Weights of a small mixture-of-experts language model, trained from scratch on English Wikipedia.
Size: 13 layers, vocabulary 50257.
Below are experts of layer 10 (counted from 0) of a mixture-of-experts language model. Rows are named router (the router's row for the expert), gate (a neuron's input weights, with its number), up (a neuron's input weights, with its number) and show model dimensions 192-239. Each number is 200 + 30 x the weight over its row's rms, rounded and kept within 0 to 999.
After each expert's rows: a language model's description of what the expert responds to; "gets" lists some tokens that make up at least twice as much of what it gets as of all text. This comes from a sample of Wikipedia text that the model never trained on. Tokens count by the router's weight.

# expert 5
router,154,234,212,129,163,216,191,182,216,202,236,202,184,252,184,182,161,209,250,169,213,184,171,180,210,196,223,172,212,246,254,171,245,210,217,169,213,141,230,168,222,196,191,225,176,165,201,200
gate0,223,122,184,195,154,215,250,190,180,158,210,175,160,188,269,177,242,218,184,187,218,185,191,160,242,194,241,144,156,235,228,228,138,223,212,215,236,233,222,160,205,191,199,183,230,177,191,157
up0,153,181,238,194,179,279,210,167,121,168,221,206,166,204,194,215,184,197,211,204,240,215,193,178,229,199,207,179,178,240,209,207,211,207,193,165,180,190,198,245,211,159,225,226,191,185,219,214
It responds to: Quoted speech and determiners. Opening quote marks, pronouns and determiners in quoted speech or interviews, such as you, I, this, how, and "the" before nouns.
gets: " \"", " that", " a", " The", " one", " is"

# expert 27
router,130,174,201,222,218,205,176,156,140,178,193,186,179,207,214,229,174,166,249,302,160,230,199,157,202,207,205,153,232,258,191,155,180,169,186,201,223,188,202,175,283,183,185,166,204,259,161,216
gate0,169,189,166,179,257,215,211,197,161,183,219,174,172,176,205,231,137,205,241,220,158,224,181,225,207,193,129,242,216,296,163,200,162,266,235,183,248,229,219,182,189,211,212,231,233,172,177,215
up0,192,179,215,225,211,222,204,237,190,158,135,229,195,252,196,165,211,186,231,271,205,167,233,204,254,210,192,157,171,202,173,205,176,209,222,200,189,234,209,158,245,245,203,187,198,156,218,169
It responds to: Clause boundaries, subject pronouns. Commas and closing parentheses ending clauses, and sentence-subject pronouns like they, she, it, this, who, which.
gets: ",", " and", " which", " he", " it", " that"

# expert 38
router,182,203,272,224,207,168,208,219,214,195,191,264,230,150,158,170,226,186,166,155,197,172,162,183,252,242,198,205,218,198,196,170,251,207,224,149,190,218,162,179,213,143,225,185,149,185,203,232
gate0,142,155,205,206,221,245,247,202,216,212,208,237,220,195,173,186,195,218,153,237,153,234,234,210,98,258,131,186,249,196,192,208,231,220,219,246,195,199,216,215,215,216,267,174,192,191,179,183
up0,161,201,159,216,179,230,217,188,220,212,246,194,146,195,165,226,261,192,177,205,192,149,178,225,232,193,188,167,252,157,201,155,218,256,258,248,224,170,158,232,229,157,209,153,146,202,224,157
It responds to: Modals, LaTeX tokens. The infinitive to and modals like would, can, may before be, plus backslash commands and symbols inside LaTeX math, like \to.
gets: " to", " be", " not", " would", " can", " \\"

# expert 19
router,157,215,268,238,243,184,133,218,154,184,195,207,256,209,217,245,167,206,245,219,227,222,188,176,215,204,254,220,185,219,203,199,236,210,196,227,118,227,185,158,211,254,205,212,184,224,202,192
gate0,153,242,241,162,220,213,230,223,185,230,202,184,202,225,176,173,227,208,166,137,186,180,199,224,193,136,187,219,223,242,185,184,247,211,235,198,170,171,193,220,207,238,248,149,225,194,146,241
up0,204,233,218,200,173,224,201,182,221,195,281,234,158,183,191,192,160,179,177,171,249,172,144,251,277,142,124,235,204,211,205,189,189,211,203,216,255,198,178,241,214,223,172,240,188,139,177,192
It responds to: Opening brackets, dashes. Opening parentheses before unit conversions or glosses, plus list hyphens, en dashes, quotes, dollar signs and coordinate symbols.
gets: " (", "-", " \"", "–", "/", ":"

# expert 8
router,252,189,104,215,197,265,174,193,165,164,265,147,205,228,194,172,191,234,167,160,245,184,174,207,210,233,161,211,233,124,251,174,203,208,206,221,223,239,175,229,168,212,231,180,210,169,194,166
gate0,177,192,215,161,231,153,166,199,190,162,178,203,249,193,189,179,236,207,249,222,167,206,226,148,246,218,184,218,158,211,213,190,236,188,208,157,215,206,222,204,207,194,177,147,222,194,145,240
up0,161,149,206,287,170,220,191,200,212,204,211,210,135,170,195,181,188,220,185,208,218,239,180,214,209,215,212,197,190,185,204,175,202,177,173,232,203,207,190,246,257,174,176,164,199,184,191,229
It responds to: Football club context. Tokens in sports-club writing, such as League, Cup, FC, the before club names, plus table pipes and dates in season stats.
gets: " the", " |", ":", " League", " at", " Cup"

# expert 13
router,174,215,230,188,228,196,212,177,251,227,192,207,224,159,204,180,155,192,231,154,142,201,253,172,178,185,242,206,207,235,221,182,192,193,223,279,232,201,162,196,193,189,199,250,177,212,206,234
gate0,193,165,216,163,211,253,174,196,230,221,227,212,212,186,189,113,205,176,182,186,222,182,205,191,199,206,236,159,171,208,203,204,224,172,230,243,185,225,161,214,190,206,200,133,149,192,203,231
up0,219,224,214,205,191,200,257,173,161,174,173,174,199,202,191,183,183,179,167,201,248,157,247,195,212,140,208,213,258,202,209,192,203,249,253,160,159,171,200,198,200,237,222,275,209,196,221,234
It responds to: Prepositions and action verbs. Prepositions and verbs that take an object or complement in running prose, such as for, of, with, had, took, using, supported.
gets: " of", " for", " with", " to", " on", " had"

# expert 28
router,192,206,183,204,197,146,172,228,200,203,207,149,181,175,210,181,219,180,179,205,237,207,200,209,165,226,159,168,178,207,245,218,153,148,222,124,163,218,242,255,160,190,207,200,236,184,186,238
gate0,196,213,148,244,206,140,237,202,183,186,201,191,178,198,202,232,271,196,171,213,150,210,161,225,194,178,175,210,229,218,224,222,212,152,196,188,193,205,205,159,184,196,236,211,215,232,169,192
up0,149,228,241,238,226,243,184,230,210,186,165,221,162,168,239,159,197,162,219,101,191,152,202,160,182,186,182,186,168,236,150,174,231,161,206,178,187,207,213,233,154,221,212,201,230,227,218,216
It responds to: Time and place prepositions. Prepositions starting time or place phrases before years and places, such as in, during, until, throughout, and of in summer of 1872.
gets: " in", " of", " the", " from", " In", " at"

# expert 6
router,202,247,152,194,184,176,277,265,189,170,191,200,212,216,238,248,221,133,195,252,213,223,184,170,194,219,145,215,208,180,235,235,196,153,193,163,255,213,217,239,160,191,196,126,217,162,179,217
gate0,197,204,255,228,182,200,213,185,169,217,207,272,243,212,216,253,204,179,223,220,168,163,204,177,199,215,191,202,163,176,161,162,181,233,232,176,164,187,183,210,192,223,232,205,178,125,204,150
up0,99,211,189,167,202,134,211,197,221,254,244,178,213,202,219,229,189,194,195,239,173,227,208,218,219,215,194,202,181,158,166,147,187,241,194,192,221,220,161,186,162,179,189,225,267,209,170,156
It responds to: Table cell separators. Pipe separators between cells of results and listing tables (fights, minor planets, TV series), plus semicolons, colons, On, born.
gets: " |", "|", " on", ";", ":", " –"

# expert 21
router,232,236,223,187,241,181,188,187,157,166,163,210,187,216,160,208,177,156,146,237,169,243,142,173,187,123,193,229,159,205,206,181,224,239,179,177,200,159,214,180,138,215,172,222,179,265,264,199
gate0,228,231,220,167,192,229,195,205,206,142,187,212,191,204,216,193,219,192,227,252,185,161,139,175,155,96,252,261,218,170,170,206,156,201,244,181,201,185,188,172,217,225,205,169,185,168,184,207
up0,225,184,234,263,212,212,240,204,126,185,187,239,234,212,213,282,226,210,202,172,212,153,200,247,190,167,173,141,189,166,227,197,221,143,186,190,149,164,202,224,223,245,224,176,193,213,232,197
It responds to: Role and occupation nouns. Head nouns naming a person's role or a thing's type after a or his, such as politician, son, actor, role, contract, asteroid.
gets: ",", "),", "\"", "\",", " film", " company"

# expert 29
router,185,184,214,179,195,219,211,149,206,175,198,191,156,188,204,180,180,216,208,187,211,172,155,204,195,206,167,200,209,186,199,203,180,172,175,209,188,221,206,199,164,223,201,199,171,171,142,222
gate0,186,163,189,181,224,231,230,173,189,223,156,173,209,216,223,211,183,211,221,226,227,182,247,195,215,200,251,214,183,136,233,165,181,195,254,195,192,216,197,206,252,193,188,204,219,206,148,162
up0,195,247,191,159,191,166,174,187,200,210,200,201,180,222,175,179,229,227,219,176,181,154,230,229,163,153,193,266,137,160,194,180,181,199,186,225,251,206,211,138,263,231,195,269,196,146,235,189
It responds to: Sentence and section boundaries. Section heading markers (==), line breaks, periods and sentence openers in biographical prose, such as He, It, was, which, Although, since.
gets: ".", " was", "\n", "==", ",", " is"

# expert 23
router,134,165,224,221,212,137,222,215,187,227,236,222,232,201,176,215,215,188,209,215,215,238,201,173,170,234,156,165,239,234,219,194,232,122,192,156,182,173,247,161,178,217,271,206,226,222,173,226
gate0,216,193,158,225,205,161,182,132,194,188,230,212,222,202,180,187,211,208,180,189,178,215,174,192,271,206,214,170,168,183,250,223,253,235,167,225,165,205,162,203,185,176,153,182,255,233,192,207
up0,168,167,194,207,205,185,172,268,207,217,205,202,164,216,221,237,159,164,194,201,243,209,243,210,217,179,161,261,196,217,280,207,179,198,182,137,193,210,211,186,197,209,215,203,239,163,247,193
It responds to: Spatial prepositions. Prepositions starting a phrase, in descriptive prose about animals and places, such as along, near, through, into, on, by.
gets: " in", " to", " the", " of", " from", " on"

# expert 37
router,233,262,208,215,154,135,213,180,262,225,231,227,222,207,210,168,219,151,145,206,254,193,231,218,192,255,202,214,203,227,246,172,253,215,210,236,203,222,246,165,232,173,240,158,173,172,217,206
gate0,240,215,145,188,149,221,240,198,185,173,196,187,176,204,194,140,193,219,176,238,160,237,147,238,173,234,210,208,188,158,245,220,140,134,198,219,229,265,201,152,227,236,200,176,161,218,201,173
up0,203,142,168,186,195,214,136,197,194,169,138,176,233,140,227,201,160,199,166,203,199,245,216,217,201,245,199,164,207,232,243,148,261,160,133,220,212,181,144,184,226,200,218,199,162,225,168,223
It responds to: Sentence-ending periods. Final periods and closing punctuation ending sentences, such as ., )., ".", plus discourse openers such as However, According, In addition.
gets: ".", ").", "\".", ".\"", "\"", " such"

# expert 7
router,146,212,252,237,217,259,185,228,244,193,150,255,158,201,178,212,162,158,234,208,178,210,215,181,214,208,184,198,204,186,224,171,206,213,212,214,223,175,215,197,211,238,259,156,181,208,194,271
gate0,126,193,243,156,213,188,176,241,149,171,244,148,214,226,202,195,193,248,174,189,169,228,172,225,194,221,186,179,198,157,201,193,183,171,177,119,209,219,280,165,183,142,202,261,216,201,225,230
up0,163,128,184,190,228,143,184,182,192,211,173,227,190,153,169,254,230,198,181,241,174,211,164,249,225,192,173,171,222,221,174,212,182,146,135,175,243,199,153,178,189,233,229,194,274,229,192,206
It responds to: Clause connectives, copulas. Clause-linking words and copulas, often after commas, such as as, however, because, although, is, are, and as well as.
gets: " as", " is", " was", " are", " a", " were"

# expert 3
router,164,122,231,212,271,182,193,180,248,169,200,189,204,203,200,205,214,170,205,169,231,144,204,215,185,216,204,168,191,242,170,224,199,145,172,211,215,228,167,159,209,199,220,198,206,195,221,202
gate0,184,173,222,144,180,271,214,220,270,200,176,183,219,220,175,256,145,204,203,232,179,250,221,187,146,197,190,220,189,238,153,187,193,190,207,219,237,156,145,183,184,201,221,184,196,233,257,216
up0,209,152,243,224,181,150,191,208,199,181,227,142,177,224,244,221,226,130,186,250,212,202,243,213,221,127,178,259,215,229,229,238,198,167,201,194,246,191,197,194,168,234,176,203,186,183,162,169
It responds to: Auxiliaries and modals. Auxiliary and modal verbs after a subject, such as was, had, would, could, did, plus some pronouns like they, who.
gets: " to", " was", " he", "==", " had", " were"

# expert 15
router,251,211,169,207,162,155,200,207,247,245,183,202,162,203,176,227,208,194,164,205,192,218,186,219,225,200,192,240,190,141,203,204,162,233,162,185,194,160,187,201,173,224,220,224,163,188,177,189
gate0,201,193,204,194,203,138,256,192,176,231,185,177,129,190,147,185,182,243,208,182,162,204,189,177,189,250,191,196,214,235,208,172,214,190,288,170,185,197,189,160,177,192,254,206,222,240,179,232
up0,169,194,230,243,201,224,219,211,181,259,170,208,203,176,160,208,174,168,172,185,262,188,196,216,255,227,227,249,206,160,185,206,199,214,191,176,112,193,199,172,190,164,245,187,190,185,194,244
It responds to: Political biography descriptors. Words in politician and academic biographies, such as nationality adjectives, party names, politician, member and professor, and nearby articles.
gets: " a", " his", "'s", " an", " was", " as"

# expert 32
router,221,230,206,206,217,232,176,178,229,202,199,191,228,165,204,208,218,209,175,213,229,189,183,180,207,209,218,251,178,186,144,218,254,212,192,152,203,243,174,143,222,219,226,143,214,213,219,163
gate0,213,208,152,226,232,175,223,166,179,123,203,195,205,188,189,188,205,246,177,287,161,205,178,210,142,174,220,266,197,154,165,219,226,204,212,248,218,204,221,180,227,187,236,188,179,203,220,218
up0,194,205,201,216,191,251,198,165,242,216,232,211,180,224,252,174,216,189,189,184,184,170,226,222,200,223,167,222,133,222,170,237,191,195,227,215,178,194,178,162,206,171,195,156,219,193,205,236
It responds to: Line breaks and markup. Newlines, table pipes, separator rows and == heading marks ending paragraphs, headings and table rows in wiki layout.
gets: "\n", " |", "==", " ==", "===", " ==="

# expert 17
router,180,232,228,204,183,209,227,196,160,214,205,210,192,180,200,211,182,139,243,187,197,167,191,179,191,132,168,224,202,221,214,178,226,230,204,270,232,177,181,196,180,170,280,221,189,140,193,233
gate0,225,208,206,206,219,179,235,196,211,197,189,224,225,228,194,165,164,187,204,212,248,161,231,230,174,191,213,205,215,192,232,170,188,174,185,214,181,286,153,247,273,201,160,223,159,253,184,206
up0,187,270,224,245,221,223,220,196,145,155,168,237,182,190,163,175,213,182,226,132,214,257,193,212,169,193,171,255,239,215,193,172,194,245,223,217,253,296,160,207,214,207,198,210,257,173,213,204
It responds to: List and table separators. Pipes, dashes, colons and commas separating fields in filmographies, species lists and credit tables, plus country codes like GBR and FRA.
gets: " |", ":", "-", ")", ",", ";"

# expert 12
router,142,203,177,207,188,179,195,162,232,241,212,198,164,168,214,186,227,246,222,197,164,188,224,227,166,203,232,208,166,203,234,211,144,200,219,165,183,155,173,196,197,170,226,247,195,212,175,206
gate0,190,232,259,162,213,203,166,207,194,181,197,181,166,199,216,137,219,193,228,158,212,260,253,183,212,187,211,150,206,186,156,249,220,182,267,202,182,209,276,168,221,217,229,190,207,183,211,229
up0,211,140,221,155,227,160,201,236,194,232,212,212,201,213,223,147,164,157,277,151,200,198,205,160,158,155,195,183,233,223,227,237,233,161,201,204,183,202,200,154,189,205,239,205,193,217,231,165
It responds to: Determiners and possessives. Articles, possessive pronouns and 's starting noun phrases in prose, such as the, its, their, his, and Stone's.
gets: " the", " a", " The", "'s", " his", "The"

# expert 26
router,221,165,201,150,219,151,234,225,231,231,218,198,196,172,215,163,173,138,190,175,244,241,226,216,246,151,181,158,184,254,244,233,221,259,240,188,225,223,178,223,239,171,166,181,253,243,165,211
gate0,127,178,139,160,199,198,210,259,196,191,201,190,198,191,220,236,192,164,173,215,179,200,143,216,207,128,169,245,166,177,249,229,221,212,169,237,182,170,209,139,223,179,127,151,245,208,179,170
up0,163,182,193,176,150,182,184,240,185,180,206,176,216,180,153,201,184,206,181,225,168,191,180,263,281,243,218,200,187,230,266,251,227,213,183,196,210,197,185,164,217,211,208,189,214,171,200,148
It responds to: Numeric table cells. Line breaks, numbers and closing brackets inside stats and medal tables, plus column words like MPC, JPL, Votes, DF, FW.
gets: "\n", " ", ")", " 0", " 1", " —"

# expert 30
router,174,201,203,209,260,235,225,162,211,248,161,167,174,184,191,213,218,197,191,195,213,189,215,171,181,228,235,172,206,151,227,244,193,213,241,170,180,179,213,193,189,195,206,167,184,191,162,188
gate0,180,173,224,217,240,235,158,194,185,270,177,184,234,206,230,221,209,204,234,180,184,214,175,237,195,227,212,253,223,202,194,209,217,198,218,187,210,156,188,196,200,205,226,194,237,247,182,218
up0,197,183,220,199,236,287,195,185,173,207,218,160,224,248,166,206,198,232,230,228,186,190,189,205,190,152,247,206,142,170,158,213,210,148,191,192,153,177,168,234,229,150,220,147,173,237,149,169
It responds to: Infobox bullet dashes. Dashes opening infobox-style list lines like - Owner: or - ISSN:, plus title words such as National, Royal, Chief.
gets: "-", " the", ":", "|", "=", " by"

# expert 31
router,197,233,210,142,186,232,146,232,185,215,177,219,175,187,254,193,210,180,175,186,170,168,208,145,248,189,205,223,200,204,245,225,169,161,269,180,237,191,240,188,256,228,205,202,215,180,179,175
gate0,172,146,195,218,197,186,225,204,179,246,211,294,167,215,227,222,205,243,241,190,219,242,265,191,245,187,190,227,195,241,203,138,193,218,225,214,180,190,182,229,190,158,196,182,200,176,193,189
up0,188,172,198,143,219,237,177,247,184,172,228,267,173,208,238,197,196,208,196,207,221,220,212,226,236,192,209,148,197,244,214,246,257,208,215,193,224,157,183,233,179,182,168,213,206,185,220,173
It responds to: Table cell separators. Pipe separators and cell contents in wiki tables, with numbers, week labels, and position codes like FW, MF, GK.
gets: " |", "|", ";", " ", "%", "/"

# expert 2
router,195,229,179,264,161,200,211,149,180,245,156,226,200,182,184,198,183,232,200,164,209,226,179,166,206,208,189,176,159,227,208,200,164,190,195,244,276,155,208,189,181,174,197,189,239,246,187,260
gate0,165,184,203,210,194,187,160,202,167,210,194,174,202,155,126,254,281,177,169,172,186,215,223,181,244,237,173,152,170,229,185,200,180,170,187,148,210,213,195,171,214,180,279,120,224,216,196,243
up0,172,186,126,197,190,184,193,247,155,229,201,229,160,159,214,182,172,177,196,175,136,161,202,218,202,231,218,237,221,241,220,226,193,196,165,163,214,200,195,178,212,178,224,122,191,191,159,197
It responds to: Coordinating conjunctions, linkers. Conjunctions and linking prepositions joining phrases in running prose, such as and, or, but, of, with, including, alongside.
gets: " and", " of", ",", " with", " or", " was"

# expert 39
router,194,201,162,230,244,183,213,228,165,231,215,157,215,217,180,176,257,152,182,235,255,209,190,193,221,211,180,196,229,203,197,206,226,193,226,165,208,148,218,237,151,220,252,227,276,166,201,204
gate0,197,161,279,199,224,199,223,138,186,201,200,195,232,255,197,192,214,142,191,202,202,187,201,204,228,236,186,198,153,224,172,207,183,203,162,205,172,150,249,188,253,239,190,222,222,151,244,209
up0,187,173,155,210,210,229,211,171,239,180,170,172,121,160,179,210,201,218,199,177,241,220,197,179,209,221,225,247,155,189,145,199,245,213,150,150,217,208,164,204,203,284,207,152,228,218,197,231
It responds to: Place-list commas, compass words. Commas separating lists of states or counties, and name-starting words like North, South, United, Mount, Viscount.
gets: ",", " of", " the", " in", ":", " United"

# expert 36
router,225,205,193,216,208,171,267,225,202,197,182,212,202,200,210,175,175,162,188,284,211,172,168,178,174,183,200,178,171,245,259,221,162,192,209,225,201,239,212,188,139,230,200,252,232,169,199,255
gate0,182,147,185,191,181,220,210,202,221,167,175,200,213,185,266,248,178,247,213,163,234,126,174,180,210,179,212,223,228,203,212,222,169,213,185,226,213,277,185,198,176,170,204,220,212,171,226,190
up0,157,166,219,202,219,122,216,197,201,206,194,222,218,196,156,247,203,176,193,217,216,143,237,197,178,243,194,218,220,226,210,135,199,190,226,242,213,206,186,219,182,167,227,178,268,206,224,166
It responds to: Dashes and number punctuation. En dashes in year, season and score ranges like 2021–22 and 1939–2011, plus decimal points, symbols and verbs after was.
gets: "–", "-", ".", "/", ":", " ("

# expert 1
router,180,185,180,214,181,219,224,233,169,175,210,205,222,184,162,157,221,208,200,197,234,201,232,167,207,204,232,185,168,232,151,243,183,235,172,175,176,221,147,152,203,177,185,229,171,198,207,190
gate0,209,206,190,256,171,182,231,228,207,224,245,228,161,189,226,265,219,221,205,160,244,290,222,159,225,132,221,210,209,237,158,174,201,214,224,162,150,212,191,203,220,175,258,210,251,212,236,157
up0,245,237,218,243,216,264,198,192,193,212,245,127,157,213,219,204,188,206,182,251,159,179,166,156,197,171,248,179,173,183,199,223,179,269,261,241,174,216,167,195,158,186,248,186,251,174,207,254
It responds to: Digits in tables and figures. Number tokens inside data tables, infobox values and measurements, such as elevations, coordinates, track lengths and asteroid catalogue numbers (962, 55, 28).
gets: " 1", " 2", "1", " 3", " 0", "2"